Below are experts of layer 5 (counted from 0) of a mixture-of-experts language model. Rows are named router (the router's row for the expert), down (a neuron's output weights, with its number) and show model dimensions 0-63. Each number is 500 + 25 x the weight over its row's rms, rounded and kept within 0 to 999. Numbers have three digits each.
After each expert's rows: a language model's description of what the expert responds to. This comes from a sample of Wikipedia text that the model never trained on.

# expert 8
router:556469454517495532455465474504539488498503512453454500480526470485499543475507483488512491470519478513445499464463514522510509465530513530501517514517544519467518525532506513483502523525528472
down10:490500480493520511504438482499556506504526470483503472529474518506415496446538536498536473482457480507517504481522531482504466529530477486498533550523481532497488467516495467512520509517498543
down11:528517472521517485525480527529457498512499473441495483533518521482480508480501521475483508473457504453498497567488525507499487489456502489514524521483522485522422526486513488500473504509521519
down12:448503494496517470547455522512533491485527525484508501529557476521520473472465469508479539462506533493556497520489514522502482461498505478520518489469532492444503472507550475502476496529539527
down13:488523451543524502493508501525513475483499520537493467474461523508496513490513476492478493521508494469510562468485445457471545458483469521514497505475534469551497511486433480547493518538490495
down14:508467481438537494485468518500512514473470488503459513468478481496472495525518514472497479455510509516509487483506506480506466489487515535426525540527497478487518475515464524532515496518481514
down15:540524518467463472529527511478487485508505557506529483481525485490496502520497518525487539505539511494491493492464525540565469505495508515526495500517553499471521497465553489473477474515506530
Description: Plural and -et endings. Word-ending pieces, chiefly plural -s/-es/-ks/-ers and the piece et in yet and meeting, plus ail in failure.

# expert 63
router:466484509482483478508526470458515494478469481464498522517459528510479515484438483467472505494479493510502494475478543479524476518477543494520486497537524492527502533481457538527492512494525495
down10:514487518482478492510464476539490485501493546464488480523496489491514514486536451505507464531518513483476479529483416496508480480526496526534520514557499469477523477507536510488521458467509480
down11:503507477526479520471511455494491548496489491537487505488494513493499505479509484484526495527523494496464557469526478515491511455506484455495516495479516442481515509489518477519495467488486466
down12:537507542572452472514473525484497498515438484491496523481460496514505485529526523502516561509526507552489490479462462532467535501536480484489530522508498518504481496454493503530508485499506542
down13:517444481449507500509511489456531517491556486522506465501531490461492505496493463516512470504481469478532529475508509550503503488517485512534484528478486493510527503524483502540508519512472534
down14:502497528490458509507492505549539503511466520498484490513483523485508497499523526522495582485433493500521499481485497523475458504483529480477501527485489528504511487496509472502541561480521517
down15:472513526464524530477545478505484554505468516519528512529463495517484544488512461503491525452514511528535535521481509531512471498526493498496535521455437519505522503501442482545481521498510504
Description: Capital letters with space. Single capital letters or digits followed by a space in tables and abbreviations, like OTL, ATL, Serie B, 0–0, plus short words like He, a.

# expert 4
router:446493525460478478482477505494470506538478532506481494514446548488513518495511469501524478479495487490508514495499542523484485526497525546497442459501481491494493495468473502490506518508517463
down0:476481495511479483487494504481529476503518496475494535464543524519487462515463510481484552502526526509477510521502493520488490475447479499493464548471506433458518539479548505518520525507483504
down1:500514475531469514494527518503516476480444524498475496497538498487517513482488504509500543502518480487509473546508524553528541506464490461479470480465497487528534518506541509477520493487494487
down2:494484500487492515485487536505490537520508506485442517472521506473538500471484512469572472480513473529505474487501467529510491497484491470512534498515487523512478496475488469511550513454513512
down3:544517515492494488508470550492468531510526482471493536471516486465483513504523490490493507497501474496542530496487516489469467531524511504508511506507491503493508509504503515498509490535507474
down4:505472486471513515518518500483542478513516478497521519502458498503472478536494530493500471507516469532526473464526513480481483508500504515524495449517465522504534501515448504477507526473555499
down5:489478516543490509470519534498505468502479523477518490477533498475479516490482489453494457474468501498516505514477493528496501486522474472499535504540501519475537563519454524506506545502485539
Description: Roman numerals, number tokens. The letter I inside Roman numerals and acronyms (VII, IV, HIV/AIDS, COVID), plus small numbers and number words like one, two, 11.

# expert 60
router:520510526508471516522475476504515503477465482484472506513456466485524471460499483510512485518480530531495485534501519478520500510526481487501518517517493510545519525502502451527501527488466499
down0:473532541530496512535474513517498501490508442525499457461498485484478492493522499499512535478482482510506518511504497478513514460511492508526482526463470497462548536500504473514519516468567523
down1:546482470476550497499490487456463509510487516491488512487441474455494490498501481545503540500504521455508489499477485543542519470493490519499518529536463489445487546483508514486532512490499519
down2:492464489542511496442513511514472488523517491492510456491532494509489466513502445506524534501424475504516486494481482507527527461486487500491495526498508486494491525513536515487477503508489541
down3:512514487497536494478499495505509467448501499510485506494505518494543446481520558494495479481519535480508503521496456514486491479472532482490509467491496491497481477547539496480481544526480555
down4:490470523462510486500521513479459552510519493470526519493487490468493504522449559534497506535483559520502485521463478449524529529491545487516486527488455514494463497452488503513459508480494499
down5:521528509489501498521525490495556489489498488503555502505543456502503483459468453528511479483539509513468541498505516490546579505456519542519507529478503515423526501494521514514521524491473495
Description: Coordinate symbols and determiners. Degree, minute and second marks and their digits in coordinates, round-number endings like 00, plus determiners such as this, that, which.

# expert 58
router:477499486517499498503499474461495483530573453459543459419491502474518522477448486527495510472455515503492509475493533498496539498498544484513512497494504492452467454495517481456508456454494477
down0:516513547526515484482514504463493496439521483504542487496501521532512502483467489498521527544456474518535489492551524507453468512466507477501541491509477524490504471532526516491470536484513509
down1:479488479550479520489473534532490469506506489474486528489542517500440474488487472494450494499523476494518488503532509500471490521485512465492484534480532502493470491501504459520489503477476487
down2:511503503527515510466498490488489533504490516522514463478495532444479487475456506529557475483462518475488487511477508457507562536522512488504444461525520512525536491491497547474519524479493477
down3:461487462511531501492510482502468476495491494469510483506483526525498501495488507488510450475474501515537454498528542544490482515530486518495451511494476478493510498505499535515539553504532484
down4:445506516505493498480464505503487471500468528524477485514498514510539521520484496521482509453482472485473482487530512441504507514480500518505485514490543477524532508470517529511510485498476509
down5:466509562525481513496539510525469499448527517466499528484495542495471509460517517483512526506483480506486484497556548492506507536490534503460549544513523518507465490502530544453525501468521481
Description: Sports-related word endings. Word endings in sports and competition text such as knockout, League, played, won, ball, with general -ing and -ed verb endings.

# expert 12
router:487484478478535483500460483469519507481517484427429517484486506495517484497490490512507484531472489506502532485509524496476532526457537454497534489484485522495504521491498493469501510466497529
down0:452474509532471504525458495530504520527553456529499513496508458470482477524455524488506508502532495540487514534482515483484505461485467490511493524555528496564492522489465454504485524496472473
down1:462528527504506465522476492525471582526486510515490466526524465540478531505526526484473499513558533484456450506521468510504485510475503489507497538503493489466512498494549512502513504506512498
down2:462476490497468488496505492460512511511471498501501483499489461519503486497525495461482508500499473498512517520466501528499524532481494517540470476475502499462518490468494469512509498526530466
down3:520527475504467481533494480512524462495486511502498469476510521479476490510484507532474539511510487497496494472480519517508511530520453501488469507498510469556510500509544497481502529507463486
down4:506508498502512496510467518561479497520521514500495523465492470522531490515439513455505504502487527519461456548453517445524467514505538492487540541463456550550486496504493508483477511508530510
down5:478509535502503485534520508512508536456551533542447453472515495485505495531524498484473503493545520472499492479548518446526485497481506469518489518488525478510553509541494530469520460514532486
Description: Noun and adjective endings. Word-final suffix pieces like -ation, -al, -ity, -ment, -ary in institutional names and abstract nouns, such as Congregation, Seminary, City, construction.

# expert 1
router:515533524493503456522494522485494482586541485485496526520464506536449506515504507530489455546528506459517486513474515514476492527493492491515509536523535511490532494499528504510507510524492523
down0:490507476499513506509496517467515495533494523510451512528529471486497476509567497526485486530509519491527527496499509515501487520476508520492494537529497479431510441498522501525536542495486475
down1:459521498544525513442481528516454545479505491495494479524523496493525470527486523539498495518486514518468493516549545502507492470462476481517531488481510486482479485482490471491494446535516513
down2:540456511471471517524504488498523542515475457512485508530525507500510566500516544510493500474503532495478527476482482509522510459497481489486474497497507486473474485500514473455539517486497486
down3:491487515526498494468487489515459495501516530469463477541490469486525496504501502520517512481444485509513504490524462489436536530493493468497502534465518528500438533491479458493482469546479494
down4:498473494550531481483473479492459510482514486515521469510480463531503443539499521497469519475433527490494527494505475458514484525526532461513455492486502507487511488498539502498467468518478515
down5:485482497534485505513519508538468536495523484501510506533531490454540502485497514473520490478503489534453474496507462492462537523478499510476490524485514532521513506475494498500466526497536502
Description: Articles and letter f. Determiners like the, The, a, his, their after prepositions, plus the piece f/F inside words such as Sur-f-ace, Af-f-airs, F-arz.

# expert 22
router:476540486526486483461526538474477488483464474517511486521468530494512540494491477498488460525534528495523497454517507476505467519500482518491480480497475463531518484502478508482499538523511468
down0:519485477500496501472508531510469440455522491502481542543517488489505467478496490492480486502485482472549542513532482442598485500480494506510496529567501511469462516495488514434540501507509493
down1:504481483497507512504497482536517477525502505454476539481493463517525488516504483492478485493536511542519503465527487493527502547501515505474508495460479575482516490522514550489542470536500512
down2:480495488483499512539462505440488500452507475557456497508520539495542474472511500508535446513486528500513506511488460523522511489507486471473485481480480467474523522515497470494525498482485553
down3:542493516467491497468449473498539505484497523506505526499571511482500506489468463505512464471528491518485460495517487456485503504515512491509493530462493520498472548507509501526489512518450534
down4:469496500513500490519494500489479499497493538450497492517452535482496533487510463484545498465481443481504515440511524482492514520469475476521553501496485487463483542500495519507510485500498527
down5:441505468494526479504493476514448504495551480535506492490450519501500515512517507499497469467499491516481487530467529505473541479452501520478503496487455493488497492519460478519516458495484479
Description: Capital letters in codes. Single capital letters that open names, acronyms and country codes, especially in sports tables: GBR, UTC, BYU, and initials like Ashish, Ayr.

# expert 49
router:484488534513527518531509509494532502515474489513500448516532463480515481495519491517517517541457487440442489510509534509534537474504470486492463511517501495544516524519505467480504531478492467
down0:519516508477541505491507522496472482526495436524523526535538483505503463479489483564512520481454507465519517522504496481508512496481488521436504502493511476479526487486453504483524497509455529
down1:501499487487531558486479489505513548477462517528518486478503538529467501503512487478509513487529483507500515520466511454470496455485476497508521488496473498500508502560544542543531533512523482
down2:512464534470474470502547512512470535517507509525477498506507490498450488521521521517508498511525521536472464521532514496475517523495478539490499516516481496500452478525492502487536521516523507
down3:533488517509480511513503535481519503525526505530510533528510496467488537463484517524493533449467504495439469486542484498508499467522538512474497522513508478499532577474570478507540518480471500
down4:500495508507497505496482499503513446525520493508507457481504515460528490506483484456475526532478507509519447517495552481537491499514492480478505521537531471514521521502497521510493484478480502
down5:495492465527465509468511524530490472496479446476532498532534497477533476508515467501492494481548488532520488490543480516483474518507520487478465524504493468528470530494451559523502529450496485
Description: Colons and semicolons. Colons after infobox field labels and semicolons separating list items, e.g. Fuel: Natural uranium, Area: 0.13 ha, Songwriters: name; name.

# expert 5
router:538512490511516505481488497528509474501510467515495481468465528465547521471454486493520540517499489530488486505521470533488538493526532465495508526480494492524491528510484481514501478466529521
down0:474500420505481490509510460459535512429506501519519485528504470492542482523505519482449497477473538486496518513498477490512485533501507529432505485514491525515496496522494511476509500509470497
down1:504523459497503468492480514503485496512521507503513517477519475491486512540507506503437533507481461523516517517476493551494484514525466499508508533527480502448491481488517538501501509484477438
down2:494495458504535490494469476516489522476505528484520458540500497446513532448498518503504479509466472502513461496513521506507566483499494482514490483528505510478464537506450520464511475522497505
down3:481499477513471498476496481515521512535477501498490483490490471520510548515501518531487491507492535517492501475501533468514512522520481500505518528523481481469526471505474511510463513499491522
down4:513522514498512464508449412495477532499505495493490474505544473460526495496522498499514501493516514500511474513512482557512472506509513495456509511486460467460516521468502466519493533498484508
down5:503520461503532477450503536510501465504522488498550528531501515500523503511501509473508515507474504471473440502491456531485504498528530457463536473497476504507551529512484522536514488472504520
Description: Connectives after noun phrases. Conjunctions, prepositions and opening brackets right after a noun or name, often in tables and lists: and, with, (, &, or.

# expert 32
router:467463519453525492467517490468505503471495488482482449473430524546484522516458474466503518486515475529468530480516494510537488505495533506506560462497504484501484491536507496492466556485506489
down0:533538438426486488483460482510519486524503472510477484529512464513494513486500510456532508521507509488511524497491497536533486534501497518537508507473480530498505503475486524491498473478475516
down1:496512476490489494526473450506530513543518498511470518484513486501472479478498470497519461497485521511526509508532521468514524515506512506477456479486457520443495487471535507530534522497474484
down2:507464564461472474503529490519538525538453480489524453511479524508485507466477486485540506483516480466488463520492464463509520558515517503458489449519461472487501527543513498507497525517513494
down3:497472500531492496495531515473440488455484470479575460486529488533484469514447510492546475531503507500478471510515483515507498534513517523505510516503488552534500512488434511531506519490505515
down4:480500482524508521534469469514527492536514516548489492483529483546517459508512483478496488502484507476475463517508466478496519492499550504515473489501530476528510500498480516469484473504463499
down5:492472490542508473534490508465485496531558502521502470479492444451546525498488515496518512472501504513524465494490496505564515481456482493445487486465542512497524525503500536509493508504529472
Description: Word-final pieces, general nouns. Word-ending pieces completing ordinary words, often in music and film articles, such as wide, Track, Los, British, soul, magic.

# expert 39
router:478508509550505461564488508506474472498478519488506497504481517488468516524534524488486495501491473460493500439518478480462507506528498496489513469487490534519511563503530511519512512522456481
down0:520497492515474528503521495507558515514457529511502469524499511506488476496497465527479462492488498525524517510493518526522493548534510521480475510527515505467510455498518484516526528475516478
down1:487494497503482475487559490530502473536459479530498489495533504511510527494505521492510517492524487514484527512480528468496512459518483509489510560537478516501502528472525522490540537509475453
down2:490510537478480462542516469502494484494536501483536463487476509487508499478549524533571498475498516460526518528525543482517519503514445532478526525536539514503480483514482487518491498471506515
down3:521505545541532544515480462509497464528504497535517547483508516465483488538470470487540489479495551540455453499499544496490487477495467444505489477479475495497500543492509497484487458503504532
down4:544452480486479492509516522498502496499528495479517496493515491500486534504489460447530500511485482472529512490508503498464476489501505484496459510517479533517499490465453502500501505509468491
down5:532491456474529467481490526490491496494454494545498495523481454473518529499547453497490502526489520515479507489547523502478491513501493478527495451518448512485537520551576491513510496539491470
Description: Common mid-word syllables. Common English syllable pieces inside words, such as at, ch, ur, for, ter, as in Saturday, Bedfordshire, Canterbury, purchase, apparatus.

# expert 42
router:484515535523539529518520491529526487486491462522492438516529480468533515497504515506539503504466478452451502527485509507519531465506484475476459534451471498538501527523491479514484508480525490
down0:516517475484523508474474451489447511507478485508513503470509518516488514571524507470479485517525539505456483537509467471492509518494542536569483490512477473481494508538472504531530544541486480
down1:477491457496523468518450493478441533511518541495502492479510483471497475522532478480496441495470486503485503500504527549520530499462515481516516532470506497529450506459530505508511506514510513
down2:457542500506509529503477527494528482487536490446523523526473466520496511522498472539512507513540512501518533492509480450522434529512482517504504477460510512491501487509536500469519491462543545
down3:448485467490455530506527472520527485521467501504481470536502512489539527471525518494462502480506516506495504518471486476535441487470492491531461491490500478474563467515514541528489533466504501
down4:500477473508541491524521491548512506459514500525532532512488506500581489476528465513540499477488506466481482493543519462477468503540490448457473521497501470530490503503498517444477506499517504
down5:499477494471510513477470456517505502477462500490524497459507523489519493449508500515510459493550515487536501497539483512481482526489513478503465450497499472481498521511461461479453488525520486
Description: Opening punctuation separators. Opening parentheses, colons after infobox field names, semicolons, slashes and pipes that introduce values, e.g. Website:, (born 1978), Apps /.